{"d_shared_expert": 128, "moe_layers": [1, 3, 5, 7], "routed_scale": 1.0, "balance_bias": true, "init_std_router": 0.0161, "norm_eps": 1e-06, "dataset": "wikipedia_en"}
Below are experts of layer 5 (counted from 0) of a mixture-of-experts language model. Rows are named router (the router's row for the expert), down (a neuron's output weights, with its number) and show model dimensions 0-63. Each number is 500 + 40 x the weight over its row's rms, rounded and kept within 0 to 999. Numbers have three digits each.
Before each expert's rows: a language model's description of what the expert responds to. This comes from a sample of Wikipedia text that the model never trained on.

# expert 4
Description: Noun-initial word pieces. Opening pieces of multi-piece nouns and titles, often after articles, such as ren(ovated), aut(umn), Dr, Man, resc(ue), Acc(idents).
router:511481486495477536485576597534458527526490543477439498537429467469551474493493433526478458540511486538450512480507476480449490442461489530466570558483496425443414448455510443463570452531475421
down0:569468455540468442456537461506520465535519569539489557493483493543522581507524518463590451458427493462482560473574519441472567449502534468493541475476512526437496474575435494528493538523522451
down1:499505543496588506544479476473544467491521399480459482534435509541394566554445512496508467492564452580502550555533450531487498508485498532516528474459511471571522459476586465541527454496509502
down2:517472433473434479424512540499461548505547501516470512569494506451542521565540517563467523474457502523479544472491565459515424486527530463544431504480486441501439463452495480515486511577575427
down3:426441518507565462580497540455437427409582490565484538489509490445464522492461516441446510585483515527536535511528495493513519457542496531458455527505536550472468494430520494463466504507474503
down4:450567519496528478503474488530432445521467593495450541511519625519502545463463458461477493461530548488437459463532535497476526443539395524496503589525522547497504474496470558513556514498532529
down5:435541463508525481468556515459496532549527549518488459459498556466428542462484492494514451503599558486458508550444514516570572497570575490497473515500475497503506504546484536482523580487479545
down6:493464421474438526504477501542558466564487471558487451568491558489466477511453453487471554482541554514530530533504558527445447475474534485500505461487506520521487479439583476481417473526529439
down7:453544493533516473427522503541483572497523541526470518551527497528534425419395544469512436494459464510512503478557504521426508480488482564472535563513497521542508457527508575558527519474434498
down8:479568483568547459480548530573552487480502494398521491500463541462497515500508495480494418498534520480494485524498512429486534482506523449519450534510512461426524554444531539443491505474506459
down9:436497495492455543546454476511548461433487497407497487481442455550539524542491581486494528492540501498452505444511416525505493573417482440541523563504558581523522509423546548529483438528550506
down10:481493542579491515557424479570476534461412482561515445554527485547541480463504533477462538500448463495473468491500459470491501518469459512495457471516501469504524468527469537482466556445453489
down11:545484496536517472504512608538479436508552501525464491487490529486491509532563466512538535412390555514501460429470523488530491491524480550474478487511408504454499474478459548450442486468510574
down12:488470468487434494526494562499526501539437516522474528529490463505484487490564540499502505509482435517551450579447484475494480493459441491471421472473452514504549398493550534498547566539422465
down13:458458478490488428553557488528458497581452407531483476470529500485458506518525485499514537522501527492539508502519480513425473474532491495486546481449565524502554501508466509501503557509459497
down14:557561540466521530521463451557517492533496465480584560525458516536513558529517566501512485428509517489454453478452504434508529483478462518456462481588496493486479464517518563605550544462467555
down15:491455471489431396424538489540577566475452538563520468527490475541465526520485511530583524428556483462460468521468490499540484523485557539462501489536499523494564543448478547516508554471485566
down16:561492432421549524497492484492499487474554531499462514438514568515555516533480446463481517458525484530492476483509472532532523483586503563550520434476426445496470555443421496506424477476447502
down17:561512425455527428489548495512509592491505515508456496519519434486460487457510522512510458415485480484537566483515550528401541436521502455419529567523466513542440511455573468459473510539426524
down18:517527456529536562483495498541426463514454484492461512489497528426569494531507477530508459478521509447473483480486584538563503540469517520468538549517561504456498461481495532484459443457465502
down19:467511534489518503449501548579531543547513488548448519486494439464486534487473549520573446495407502440511491521450459522456496532402457528505527522483518513498532494567526480524533503458493521
down20:427568473500513537439475533464558527516508451492558447484396508486502511488444499501512462499532497575468432509421447496446513564498479531527509499517434506469443525528518503476502537545428579
down21:514416549564536547487502392471484535450476471521458463515497505462476510513481533470489496469508507449505470461518548424474455498476498393486484508452485524540521527430526507496576542487465499
down22:562571440478483473557470535550525464488538539520476427595550544449413510512438538476529497484420519479528512570525483494544489520527488491490514480506505487430475462480529564499572533482508565
down23:537457446468452475492489434475402527480540522486524510464527551499470522512508613502500533548515484444476555549522489496530518521510525489505449426486512595540429506487558504580478532519507509
down24:533503430442540451471430441455499538464576476496474531572507497466528466539582541550495531519542523495429559540547497562471505580557484533558528549523485486447554483522464478513518475539467525
down25:497547513481468506462496491593438409498475536504491466497527484499591520424423521496481577462460518564489477465452553497486504500465508540559482506530454563470617488505470512504483441458483510
down26:497472524559465489512512516475532526473475518530555510516501431493464491471552530531528533406415510511531477476510488385538567500508413420501477519471455504582515496535460493509473499494478457
down27:577493452443474446490546526474484412488573556464447526495502507477510482570548485492461588495494500552473504547473531597482434496558502518489573506484451423491493550582470469452466371556476482
down28:564461506456520518562532536544468548436535509437573500420483518505533511467455558543475446477453515507525443437528517542498459403447524457425476533503553480463461516478429558505439576487497366
down29:528552541425519455530505516471548516574488495537431500507478499535551485484488502527537522552485537510464489465525504546504509513506408546533509457528454528563566503542550500573556506494548510
down30:477543468523430451554526519520502541538380504498482503464537515471474503512503502489560539480554430475598420492446482420529569519537485497534518427493475488466458503505511488432529490476499547
down31:441447487496540454499531487468494487447509508528458560442493534483488531453529506501538522594490505546470439568491497491527488488498449495500491478535511533592510469486591477509508450466467431
down32:490449523503490573480471586473532476423492466497455534425501502491517490534482425472490472561566507512507438495449434457515469482490501481541369453483514464466469454491508440448483516532507487
down33:431486514520519467495488547478536511583493568535584452576519457527503552462535523521436449492492495537476512548524472487441531508423531477510422474505487495555471527564454530565573539527476568
down34:483484478388517552473527476500482514462443559519464490519569561507535491521532489460432526548528497542466505498641567510489516499455507516478513482509542452494474445521532461457546542529457477
down35:526506548518540530475443534498537534505480530476455507530483534493504507527553453519473559500502509507568458466465546522551501457501495457549535402513533486489464456532520385531483500479428423
down36:472520537546504477427536531592507542506409525460484502495600521536501462545529507539496535442565515497467454517453488431450400518448414524480524530458541492522489561544474477499498469517512497
down37:547560473504472547574495438445568582511520511592461488512475514515536448503481458567547477500492444579526491494455491473456513464512437511586505499542517481494424553447527498483494463508493528
down38:425581532370465479491499501467469518501532475471521501530501514482538495503529475530508543454451507497445542496544579478512522504485479592474448436533440451470482490517497468474514444465497423
down39:429510468465540554588521527430527522413502525483443541485514575446523520473443452490510497499479452448433487451506463439590508519499539515512501478499543524593539499484523486511558504509556534
down40:461464559502526479566509494370484474422526491485593538519502504498491546436474506516542511465460543470505485542463548484465497493525510481508495459566535455525429493515541516512541506570512507
down41:555492473579462526565532449459480490493488520495545521553461563468562492514466463582503506530452528561424512438607512580484567460554445498607530514501492497482477491533462607475517505534445441
down42:528445473553484439556489534460543476529557521509511486504481470505526540535485526594583488508516455438556476470476517422493530474460491446441396430488495448451495471472559491540494520528500482
down43:426499615416512470521495429520474512490493537508504467528548508497471453528433486483566498435502426487513535452448527502456481561457565520518536497503522527446539465600443563478506583473468566
down44:486501554497525493498517532468450480566511539499505562470410502456463456491393529499476491491609461498494509500535478527447525575530541469516486529426472482537475520542507467478481487524457498
down45:503492507530563421500506488490490545469423501555540465542526489543533485496525476535609468497511534548460477535532460460483528522535467534490468468560582496411524483500540537560534535466518541
down46:466552452408476481579479473533498424548468458468445516504481562512530538471438522462492483510517560486573503500488453560453481513473561435423565499456445519512569495525590451471530482541445481
down47:500532520481535605506544486474491508505543489479572503425522510488532502512516536468475454451487426514584487459536491530482495504600486563486479489530474518558455465454440455554429514448605491
down48:503531512536508434515485490419489431489507487425455436446538531537454522503498533477455542487498543435514524526508456521490467502521523521495542503435514464559497494498503513450497460497442482
down49:461560545558512555558570438494425516521521562530531414517474437496491500466445546504484509474516494505454406475518445454497486517499508473492555563433539607568490450487471478499481524519484502
down50:503468477487461526516576421508434503479489526487490480480536496517525486461443489567412500572515515464414524504598535472580509487517496475517491544569517521444502474448477476532582495500569424
down51:490496540452506544577506573553551541478466509493489501464475510483522509511492515499539389546509543480429505575538482564468478511513528491516535467497504500538519495475489459550508456499548420
down52:593487493496482529511456529480546537549458546493533491512517474514530523525526519536487506522481445473507479496492527478486520499556423452482443592505504464559583511458404516525465465492503507
down53:502538570552467494522532438512540441596527429497440486509464448484471430565456485523496457486490525513552483561523522513503464518537460493518569467445505478587514497478520455447463521486480555
down54:566529549523469432578482521464525507573474449492474431472545542495476444467484498444471513480555526493558491520510431569530452495486529573472494545566516566474491485540435464544515508498518493
down55:495508442484475425431532494537573510498483537409510572509552519553532454496516453487484485569478530442519501512472415529473531540486560517509574498551421524502444514482461537467465479518512527
down56:522570536497499513469478498515473509534528466450565565544496435488498514436464538555525567476534493589527477511526509503471465409526553486474482494498564573463486499445489516548562451554510470
down57:489473548431546485480390508572500498503521462471447482461541490489474561518489500518392534465504526526536436505476552458465419429528438440512479436475453537509510552526594487493463470541515500
down58:511463502497577552519535431515471509489457479505483475416500490469507456511455521468479473516471467462485573493464509571551495490510457529509486453474531487522533521509518574400490514494515525
down59:464481479590529522497496522478476479499485498536469512576465466440554510520489527509537506437538412477464506525640479547411445490573488528461516471524447515535467482491509463471546497541526465
down60:547492545540552492495579459429440464458459407528583469502480555424513519517540438533468481517503483479495500479540509523507567542560541533482460531549503494487499521433502488491488391489563439
down61:546567448556503509443499467511408492476506555501530495455560497519512527549446458439545540534569453509468563464515512456533507537514573522492469456518510496554534461502537501494466507431527509
down62:520497540492481547542496484544519539544525458495488562416462409451542468446451605476528447447486508561535464539458514520507525535522558540547515486556506490498497558508553533554518520431512515
down63:520483498580477446447541525559537493465518503509540485460465537501488452527572522420479473570544507447565450565536571495497589472493532492539548511525483473500496544555519375516454454483438437
down64:460472468504464560473508430427497497501523436482548504528431492414471478462539453480506528522459523407517531504513590500530519448591621444570496465504550545517478567527517436487540561558498516
down65:551449532422517480469491576508530500509575464507512521534477551582524545564558531487529483536417387517496533562513548549512491500476533493496470477470477590462513454535513525455498479495496577
down66:394508464428505562467536550514518413475456585491518520493519502471462452527542510469487494492602519555487516503482464551569510459433444502522519511495559495485513526480520385443526469423520491

# expert 53
Description: Clause-linking conjunctions. Subordinating words and relatives opening a new clause, such as that, which, when, before, until, but, because, after a comma or noun.
router:456469448498499540504436552530477511484460571512515467558529450501535526472479494558448544503395520467398501527473466441446566524424501432552553436487506574572467463445474480417535522500521460
down0:469508567494424431474471506483539462473492589512517495530509492494462437536500575526568452513471491463553425439506503493544502481498565484480473422439428518435493585562533470515527516428471540
down1:561519526540475534548462475469442544511395500492512501543535482505490533443391501486513498479548502510470459479488475519509448533483481441545502499536507526491495472528490524430499499497452526
down2:522496579594456495507439442465542443558449446500579513542481480435484540509493523487539572474472574497523535520543554534497512533486493443515465464565520502428499477524445466535476479410481563
down3:512570508539410437498503541509450495471538524442466481499534445498521582503441530485538538514472525516555529462408538510529574450449496541476484495500461497500503446550478491499383493520496444
down4:454541573507562526505532512474556461506529545458596450509561480491515532496499478477502454415473532491434440575516597535525508463497505461495594446501562513574464566469481472448477462547476546
down5:547480465501530476490441463437476583498581497421527477481431520523512501467542465480513546512423510530455520523557535501482536450445428503447495491546512473521477484540514442452410514445510487
down6:491481524551480504436506461484503503511562492432500481523486560501510541473442503497482463449460502495600523457475525490506446546545534499483520539449534551484552506499555538453421522530478557
down7:471492491556500482504491539561458536480430413452455581591516485508496464459540506501486484508503464507486551496435520512485536523502502533545591496478529428453561456525442475491527506493577560
down8:589482480533548578492484509629589515523521474520507445535481429445500471491493489517528519447523484486431528473527480486515509464511479418476567448476491524504477512515537510499416491542505568
down9:541481431521506541492466475538474525520472541489505464502505442457508578497473491506434539535524524554480511440482492503576476559499513567506501460481579449544487463477568419522419416525462485
down10:533428491430505496442534475526507487539498458465510522532429476522536521475488527461462474500549497443454512550553522549546474481503536537562431408491438493566472515387491492503469506444481550
down11:524492470508568512477505547409468546477501519554457459525481486515452568462494469485541466459482471559477545475526497531381485516462523526539475444542514507475468472438517470554473510458458490
down12:526528507488518512566401486487487453582481471478507458605509495512507509507489461422489492552442485450476472517588499521498473507516565557512453529422455543491505491496505544566530531436487411
down13:495448506426459448509505531507548505519515507476464569423512589455489499550491494497532423463568471498575490507426561523545540469490511564550545487455536507533497494537516509465452455561494559
down14:535483531581541609541542482434482458533472474524542489497493483489549450478543515500522482448506562514457522520475480530519580445481512492478527443499497514520464508510527504520361472491568491
down15:520516436545543498425491468459496393517527492509514489464545538460478533455537509569507567524522473523525521473522518508439451484506462457487565482450475497588485532477474458513417547503462499
down16:489456498474484359462454426524449516515484562556471515551544551469513501450499523549518543570473447540501444441386495484452461498576489466467556535512483513505459489544507497505475519438514467
down17:498510492495475518574479479579487439527515536423524479496499528535505443488479559483565510410529469466493476490560504477540525460525501467476462472510538421493479516558541484591453448497588532
down18:491500466448601517506519468537446505506498577532503505546442468449524583490519533544481566499495520554462577530441515445468506501516508482466526463557508481478473516520462499520448441577547519
down19:465543477503520452424554530585443476520519537550551567484521534530551533426548498469562509522525472461501543528467510568463541520444514442477530521495507438488513492504498540526393462504530526
down20:465454491513507502492533452535467480546529576490525525553473491461516505460510511491506590429480474456476497446457451477501521470524572568429475451508538452500463432515582511477488474569444551
down21:523520505489529424517441533559487549476476467448518500531462550488583497423505450476404531491455468432490503501499467521466502581503502434486495445486548464437428479464593460538535506503483442
down22:571519560477493557527486531509506517534459492504537444495463476494560461539519448518448455449507462429474434482560435536508452438483549497508501509483583502481455543480493523531499499542535525
down23:505371437544548496494516506444437556449540548489483521465539533387532485508499533473503479480623458546445434487464539493470464548532523502530511503452467389497451442508510469516499487447537480
down24:494538578424445453432547583446516546508554463476479422496547415492464485427549470487558541490555475459518552485568464504455540544491493589465512499508523416479453553509500473490530549479484508
down25:504512454488481487494465501446516543475442496475452531549544449547523523545490552486464475452494575548526532541444455481547616493449511466495484491504537497499526500500497508627450388488549544
down26:475455506472515542466411508485539553559514420530500535491497535532531461499520505500501531460501575490505545504493470470475445485480486470518467499500521497437475541535507440489483493517577455
down27:541522513506559554382520570491452545509520470542494514470562463548489473465457498520482455537484455530499507505462497524515512468502483435429532616452532438515481483512587493475365508536524506
down28:488449456486509539455441482549499566482469481476507476561512491523465554465470558512509483574526423447547503470527452475463549510473534484538502570493497544507561503490503558525461526535451521
down29:555488471468556489475484513519509416471469503461451456530539512468508479502482506504500497490502634530423585520469540465565587490575581534545521491446499525493498403426592491506463509520550523
down30:442474462451550494518472537489482519524446445408477511515483526520498529462522535482465454477552489493509516512462518475455485490437497545490544532447530535510518464552506537594598549523469417
down31:522445558509485446483495432490535493571485463548497552439543467482531481482502507442532473579521418548526545501462481483407506445500517473458455525580528504542542412506486496459477474496548439
down32:502539506445396487511540500508498387475434497537541509488504540482441418531439488460461428541538441496479507552517502507514468494436503494542566563471467404519545505468491457507475497462481500
down33:507533495471506504557532492521456538486493517472498422430484503453508509499546571514477475459418537474545485537453499532466523511546457493443441513408480497441524489539578552523421493528502519
down34:567546501508458474512477522491476506525491506494457519539521511481573578535489432466497509482486449528501410457543521515532438494443516436503503520457507556475458546584540512532334492467538548
down35:493503461539584464497474418375468471515536480481524553494491501511513377519525435569569499537498516545512488537506512519512529485478505508517551482510387535464593546431536493482487468455549481
down36:450506483525515550506505491483473507469495474456467472522471496411577516523486463541513478508408513468515557533502506448506585490511519462476564457514443540511454492499478524480563430486502449
down37:569537543507479513452514491485541446537526487466476505461558505485546535497514561437491510485517542515534407462497478590494473484453494436563442447490510455473546524509429542533499521456504428
down38:415540515569409473486551560484506466472516514467463515564462521465544508473428590502509515499545523494544402486556526479482549495490517469490560479534440498521514385468532492471450466482469449
down39:465504514431443447470515457500503536504445571499498553475471547471499413454491524503549461561547471586602573418553471519480484466425481488520489505521547539479495493466514441493465470462493587
down40:491514509514431486526457507572500489485468556513539529484565543547448544591510477504492560452465583495559521516485459509483621500530486519466505463506527556555485448495555446520507547474538547
down41:431527507504462510484537520511467510492585492421549483544550465492474538505500509534516479493534530569412466509459449516444509479562421493453492547492569483522487527457501481518414568581459548
down42:440444473442450546511407421550441546555516511493514512464506520484548381464520556500444472481508493529499558511507487544505525499501502535459501481489422522585554559575561490480453443554564509
down43:527526483519484531496458436448547545488565479453498543485460529521531502458483555455503559524471516480518589534478540495512525486452504473544589442510421491445551466446450472497525467526424535
down44:521427505474478458556490467456468518467473510526488441509507443425514493513571558522492481539526485549476477524511547515498520462507423523529493493456538596570461421479508462526600527587519531
down45:534524480522489549564492465497490488502477401607509460455547503475445419494437491531526501508440477468440434441528470440504486492526445474484552514530500515506534443444555468436393480550555449
down46:495525514481507522471529495517488482555602438535496571473487493468482443517462522503458550480408506544447548528516431512466494480486562539497495540549500498482462575491476448406534510477481557
down47:596505508467554554493509476443499542477532492497513504498514535483545437626521519476560474454492540512469492512497490567513472567519462452459524455506495482548548519527485487499492483510563548
down48:503496519550502560491537609510529452446530475550489501509567545501586460568427499565560500437500529491492530537550475541511447536485453541456513558576490510491520500530451512492519517461542498
down49:452510513550549497503549518468548464569543525493497505549531545467540528519522575479486530421483549577444498554449546500468446454421526489518500557505572525477471527500512447525355456522519468
down50:478495442478519490550527450502526494514527531458515535457519531461508585557474553497537557467542513420467488537527575591568518470508461484519450444488563457506461492532473490528479548456478520
down51:467486497488497498554474596477463427444551532552473492539523505589434431506519476469520471529444497467493397529566500456544473516533487562519531446482554539464465467413535486474491489443456516
down52:482554480556497480581487442477527496525476513493546457476487546521521475489523476513544527491546479454468517468547438515559532511571606460467513461556498519487577479498555507521494480507505535
down53:593455470585518492521486481462500467474448468478489464510528460505452479520467498464531441535491519441541521479469426458463466452557473452491444500488496539512462516506502448453474461430499510
down54:481475461373504426495513478488510494551471508479499538558383517544415473408503539562407534521542556525504484535514483468564438485516514563528495539429458545485527530494544501512522549581490482
down55:499493521552574528464489470412467525493516463455465535531525539544511550549486534521540524422533483492530460527421497458508533428496544489493558512460521671543478492530506506435408479452516494
down56:458600544526494524514441504447468508483513471486462488469526516562506531574560425475503507609496497504513498455466556513450481488571475541461570507518454547452519433507563528459537530503519548
down57:531510548457439481471552552481519567516494476522427535483493505557525493517568505439565527507516512554515527517523460485447567520516542451523514457637446513542485484537538464467613466537488512
down58:559512418593562513538522491450504557466522518645489528539509539457497481528492517507490459517468489500544500481505492443498404472525467498457468527490537493468543550515444473413499490496432508
down59:471479508575545490488537504487521497483533541564525534439501553484403393508497445441475518470528517468442517500533538543501520552477495501463463494524481431425442533460475451538491453389564456
down60:493470485484489449460561471537519597509562540548524511471490470483443557458478483483556503439525513517590489435499527463508475517460487428480467608506510459500510500438525405508585506523421499
down61:510520465458553420580447527529476432468432518504545550426470494520487473417504539510442445600508491455486514488503512537518534454521465495520484509499449525578525485479526549551513544502422479
down62:521458491538467421543541415527503490499436482530500565496488535494502455447446526510525469568483435525582431453505487530488523512475472442528498483503583526451474547520491544530589507439463507
down63:480534474423525451539540486479417489485583528524482496508496499507538545510495543413461454488443546521517513500481582602472441563507466579536466526414549497501487477543491523523510470543446503
down64:503585493562443500486490538547515579478481603474498467495507459518525514492478471517543475516522443538567475500487528526549517525537453487500430442560492519496486565494539541491478478461417523
down65:507568411467458468509505524468438482477538489557479514463492515522496487558494392510521492492429466569475473511513506526488526526525488572574456472531547536535504480478515511499539429497474529
down66:511517525469475482469483486498568493456433491484477516482464500528496490467518464520441438487554498506521427574495480532456484520464517473502436481497445447502474554474486495444560446539420462

# expert 63
Description: Consonant-cluster onsets. Word-internal or word-start consonant pieces like p, st, fl, cl, br, sc, e.g. postponed, seamstress, clarity, Stampeders.
router:452504507519492585518444490540453511514516491501485477514455460560607503510550412566462524521436521471521519518569438493516516481483511584457514490487518517510525457486437494483556421506541426
down0:562487476493486453535496436458464532521458445502438483512569470484493501568465547512537503500481476458518500424512518438461490580551499527488543497480362428462497543493455546527473484530461452
down1:541494508428510565573469441480496519502517500526540534459535490490459561508564526507509455543458495511446478549494491547472522442473524503529467619539481483529530402520503506435518429505428477
down2:439473519507565531551498446531476563445435455461564498508550471477538510538443526420440525526480472527480465549468575539554484498529490474458557476485518511474493458543455475442458530495582539
down3:445526435495584544515572468494511506475519505434477493474471475517466534522485473464467508508572453552508528546538514630575482472553517528536546553532577559415526510520462546465498530517508475
down4:560514519571515498494479540520543508503594520516452555521533490525488551535510475451557463540474552498533416537490483471556423475561563531470494534422473506419555495400598442452506513549513482
down5:538478528510597426480522406493533471526493409495523530562525536470398484508522451552440549490447516438447462487521488521494510529467517444546492468491454531459511488481503465495501536461543543
down6:538499539469483452540573506468480585496488464474548566467544495543472502502512469417466493455540488469566490526488581540503555520496482521519564494490549527539533514498479458592485502447460521
down7:470459538430500516433528508586518501486477461477505566532500473531451515503485513518434506529428528427499474471526550445549469478543536481474507470459473519487537560540468515569516521436427559
down8:452533598432488470454459548531492528500516496443377474550434449501534495429541499502520518497539486462519473470546561589418553483436485510502432499497530460539474491557468550456508440526491454
down9:480576509517475492498449522498554436468567497548472476518459571521551490519447522574545496536526536490491537481526500485507515529436492485484490527509514443491448497506527501480456483487560543
down10:600537571482485472490461436479558473489493519508516485519489508531468517524526509475441500610580493421536507522494499594511582530499459573535465507504525434493524451489491505440511536492496453
down11:493448461507464445455502519493553485502484489541573445497436455516518450539420569474511533474545499570526541518532510483443466510497542529497495494414485467565409501527526511544474594477524562
down12:493474544453476512466525432492488463518418518546463512550522465522480608485470538484487544534516511446519557535489537478437459510579498444536549565493532520568565482480505554477502440461537511
down13:440594447590477550484478499461513526477548497473526506480467505500531513492510482503518495514516545518598517559536515543512546437495541571523482579520496524454493494508513467516486472500554454
down14:481447504582487531457440451514469450526394503526508437490523509481459525551503526491518452510469474484501434545484491453542457476528467547499503476582469522463504512477503471505548539499504500
down15:532522503502493421555538516403495475499540506540538533463475408468499487484512459493467519513505514510486522461435492518505580522586501401589508538500491533479551502469461469473558459485478450
down16:447536471463481543465487509549445420531545471484501528478528563550533487519474516448508441505533523504546516502534475490579371476504505501492473561507488529448416578494512530481532585452527419
down17:543450549498462521483487468534466454492511554487410429537451565452532479468559545446451530454498474535541530496437482542534466503481469544544448523532479441476546479467485485566502486474554474
down18:478511373511497538511515430485535507520547530488479487508460461469487560517441479431509522488464540469452464525579444472453483532515455532476453476496480448530537540509497475503470471435567462
down19:467543502583510380504507568462505483584509533516459488560505531503543457517475526529481484455475564496418541522569455535492540524505455463547470547466521516514473517550581501532436543478538516
down20:529488562443522537479470531519510569410460411522430547486475534449528480391535499441527409475479519465492446472510540478475557458446548598520524512523454443599508488499462470531478512463470481
down21:465470468515502556459487524573512538508502526497485502521542474487504472556509387531442575543565567445542478476436461491522547454479525435530495487496490528484468411488458456491528463526583464
down22:508498464518531542505491480452476474546528512511498588468539551446385445537502513526479547509558531521490594558480534452494527483509494453488563543513504425515462530475500445553562516486464433
down23:479519510477505454497492536536476492429514562466393551487512491549520450458457539499489514517480562500503531453518543464495508565524560428536482596494466490483543503401516517452526528496527478
down24:517507502530543476533558446421511521469521492424479437451451509542477499478495516591575469462454497531542479501450455564502527536550505443509482454436538486455535522465516539453575525536501462
down25:501470498482507513530492501530425478587526449564541509535526457430499499519496520519473479485481505507454463436570494484493569549543479540549513500515494483560429499534550451549505564538404514
down26:442502553443503498538511594557519454506498486484488439581472487475493463522566521571512537563483522535512508469456496532442575543480546461535429497559490440487538497517513458515490450545465515
down27:490469548572526478484440527447566487454529515586547513453486503505542430536483500532451533439502541525525509453466514526468526436570488485531461528499488460440498528561511513497559504558459539
down28:480553476503511492492549518434495531477490475556524543586523527469493501484489522466441426524502539500482502414504485502571532440522555507548497497457431503537466465501571471516573463445527494
down29:497458514445482430495535538486509492477539411516415450478444510507482517569483513594501436453474435500526572485483542526510528458546450459517500550509487530439456526523500537533499488479536531
down30:532575532426508507500458515490516522465499537511499511413449489558475458493527513482544470488536513515481449498537567510557461486549514451536540516569483512491500452446550518552541546539469564
down31:492487498487528433557493526554500467580444514500454504478467559568447504543605517547440517482484521501438478479473505509419523451477478519495465479531467518501511477576543528490566508540484522
down32:455441492512442494445463445536493537523540495454433528506485499491525518509515420399478396506554514515491526565535518488494490512471493441510531459455429516590503503492476522539552530413564459
down33:517526510496507508501488525505550433468541535512501467466543523412496527534545469474537595423473581521458484512510472523485476408482538527531494561490473479455566561544530460533597480541517569
down34:519503512447533540487477521540504534500422497476490589451532509539564531497536545451452522461505470434522494566544489501522530466487462572428482600473593478512488402519514462482564531516532486
down35:472432422544504529501483525492492477512461474516509473563511509580488516539575462519477493459515416534485546465539421506486513445461535532517515512480509480538461417536439444486476529534476368
down36:515497507510504530532510513506576545536488532512502510465540528436474544427483452480491523511522513478524431460495536510531550549508534472479476479506561483484488538509503512583432536509487523
down37:516590499426565487514499508488501612527561492553450529510527531478497515481517512481481499492470454448512473520408476504544560575533501501456522564452476479539478502443460521500521481455527528
down38:484476504395526512540497576485448499486551524531514525420452528527518461501455573477468481589505476445482496451521542513505458509463437479566523494507454426484464422499502522484495545479495482
down39:467499511433571495562525549513572497572469486452536538501508483457507451509446563571503613533562458527472513484528465459498536497477497504469460444551520437535447550482471463536478503553470529
down40:493548501520480437466509476554571496411392482514538463461542442438456511460455538512504520489543585440582522457516517563518477543531530573497589482471512511535535484550528513479413454482539525
down41:426525473545453474440508487462431602498490489562482488467511538469453440533410522478562469512461518547477441543583508462500543513474495528450487556494544533509464535462547442545528450437435534
down42:528489519453453531558478523461555422503482508489456457454444418525456448495511497469542451494509469544436441476558406439405478527515446443538476514523439480509548476541471494469466514555544517
down43:552490474559422475479545493486542530407506486528502453449492555459486410472422490412566490441507592514536443520473510521433562518452403519559524454515499468492475515498504572472526532548450551
down44:551582543524481482513554489554457436532507494523490467525537541520446562514473469555502470518550519521486554510505502555513490414499527498509557486515517603526584505525514565471463566376505530
down45:454459479503478515539513535457437426509534482471537550529502441536463517617460536517543448527496495505525470513449480531480494468538537491433465531508465490506477581489486474512563555458471486
down46:557562546504461509488452510492485524520508530510502506570467533495544515531524540544420522437485492573467461477395504418530415544581494468528470485555503536524511466528477495599438475504509593
down47:496499495455465493478449518516470470527464452569475417403448534547502548501506499548526451494526482511534433475492412502502589528481502541555496472505523537510418482543507504567502488448519525
down48:528594493480575465543485545482433404488533501500502522503441479489580425582485485512409459456557486481485514495543472503529503459506488518518511465508535488465470475506447544569459524485419506
down49:475493494450455527489547449466432569479557454456492423545563455506496506494540550541512513556527510473481586445503540514535511493464511501473557450531514493432481490510442522474561507438539459
down50:534445510509509477497570538562477467416431538530522502516579509440538517527458536416459457497513513554498513496534524511458469515487539580461499431503587570475521530551557496452502540560547494
down51:553557523444528468471503527490547517514427486458437547570523570476471532482518549485455516492487505499499497502436532565458534538498595578496533415490445462525500492479521591518527469533457455
down52:569449556499516474462497474504431573480505519537430539519502525465469567468520447535543501444532535482559493557525588509457495461534516456533529598500499476525531539461518480457554431500514548
down53:444506511487479519467475545454508487552499461468465495414491496554452469492523485497491517570542511506550545446483509524470589486482492536478503467498525427501436396439559495555505555496516547
down54:470539576430484516521520350457492489376514532445535512497502495497512502493505514383505526476520535507498505504453477542556519490491470466422514538518558509507530533524493496495480437483398521
down55:538524437396482486554471529388503520507501512490476508472521477504482531525457554467502484480473506500509547522542552554547504460553408492501433449515515520509526484490413502468569511526471479
down56:521547511530505472512536521526513416525553505457543473428472547516472450459571528389542477479455468463503529461534566436451440463544499522458446523471507519542514514451568530482414427528502493
down57:517486512527495548479503484512499504518524529466510481547460460471432469511437612430521530473602473518556517518452459502540469519520498453459484518515551564454487473542573506429517464519501569
down58:515521493499548508508467501488461509463543501463539469497528513587493550496528598583535510513401477539441584584539554533524597546489475485567475490481522505491501438515493467522530494454450465
down59:570487479544547475456441476536546493513480557447461515445455521430503521457486583467531523508533545476499566514484524523476520561474576457440490497492522592402521476518540492486473496532529510
down60:538474461473531464473467460506534509479483467498492556431466541468497539521545565560530553499501497486575484492454448548502482485528496574470447491513504480555477504461552531524455466457565428
down61:552499483539509539488487525451475474442467549490548490552501549484515535467484415535511439554510421558410511510540547480442530542510499485483435460501538521442511536530545432503527431468427498
down62:498550564527549484481477474389436491513486482556488508487503510489484556524496515515505467552558543580509492519521464510535458445549527497527535445534534528418483516560524517456475416470527494
down63:555499486572495524514497532505482564526494493471457480560491545528515451438522511569546457562436493529535469586500509432464532451426459498456528468544458530481569463521510568484522524480486510
down64:518476506561466506506527512549444544544505544472434402418489535427544489446517491534460495431523494477527529527443447496515507517530519497471521446469576527492551537456527514497501467444447534
down65:479570589453424559525539498487510530529595438466494496475535457452514514407554484489477478537467506522570444437488506484502571473473570517488572490524476490564526563560452495490493538471461465
down66:495500456459524453480516518524606494490519502479573437503551515562461519410492527484535448545586522454523494481490468543506527484459442511529483464495455445528447563444483519469462509543457480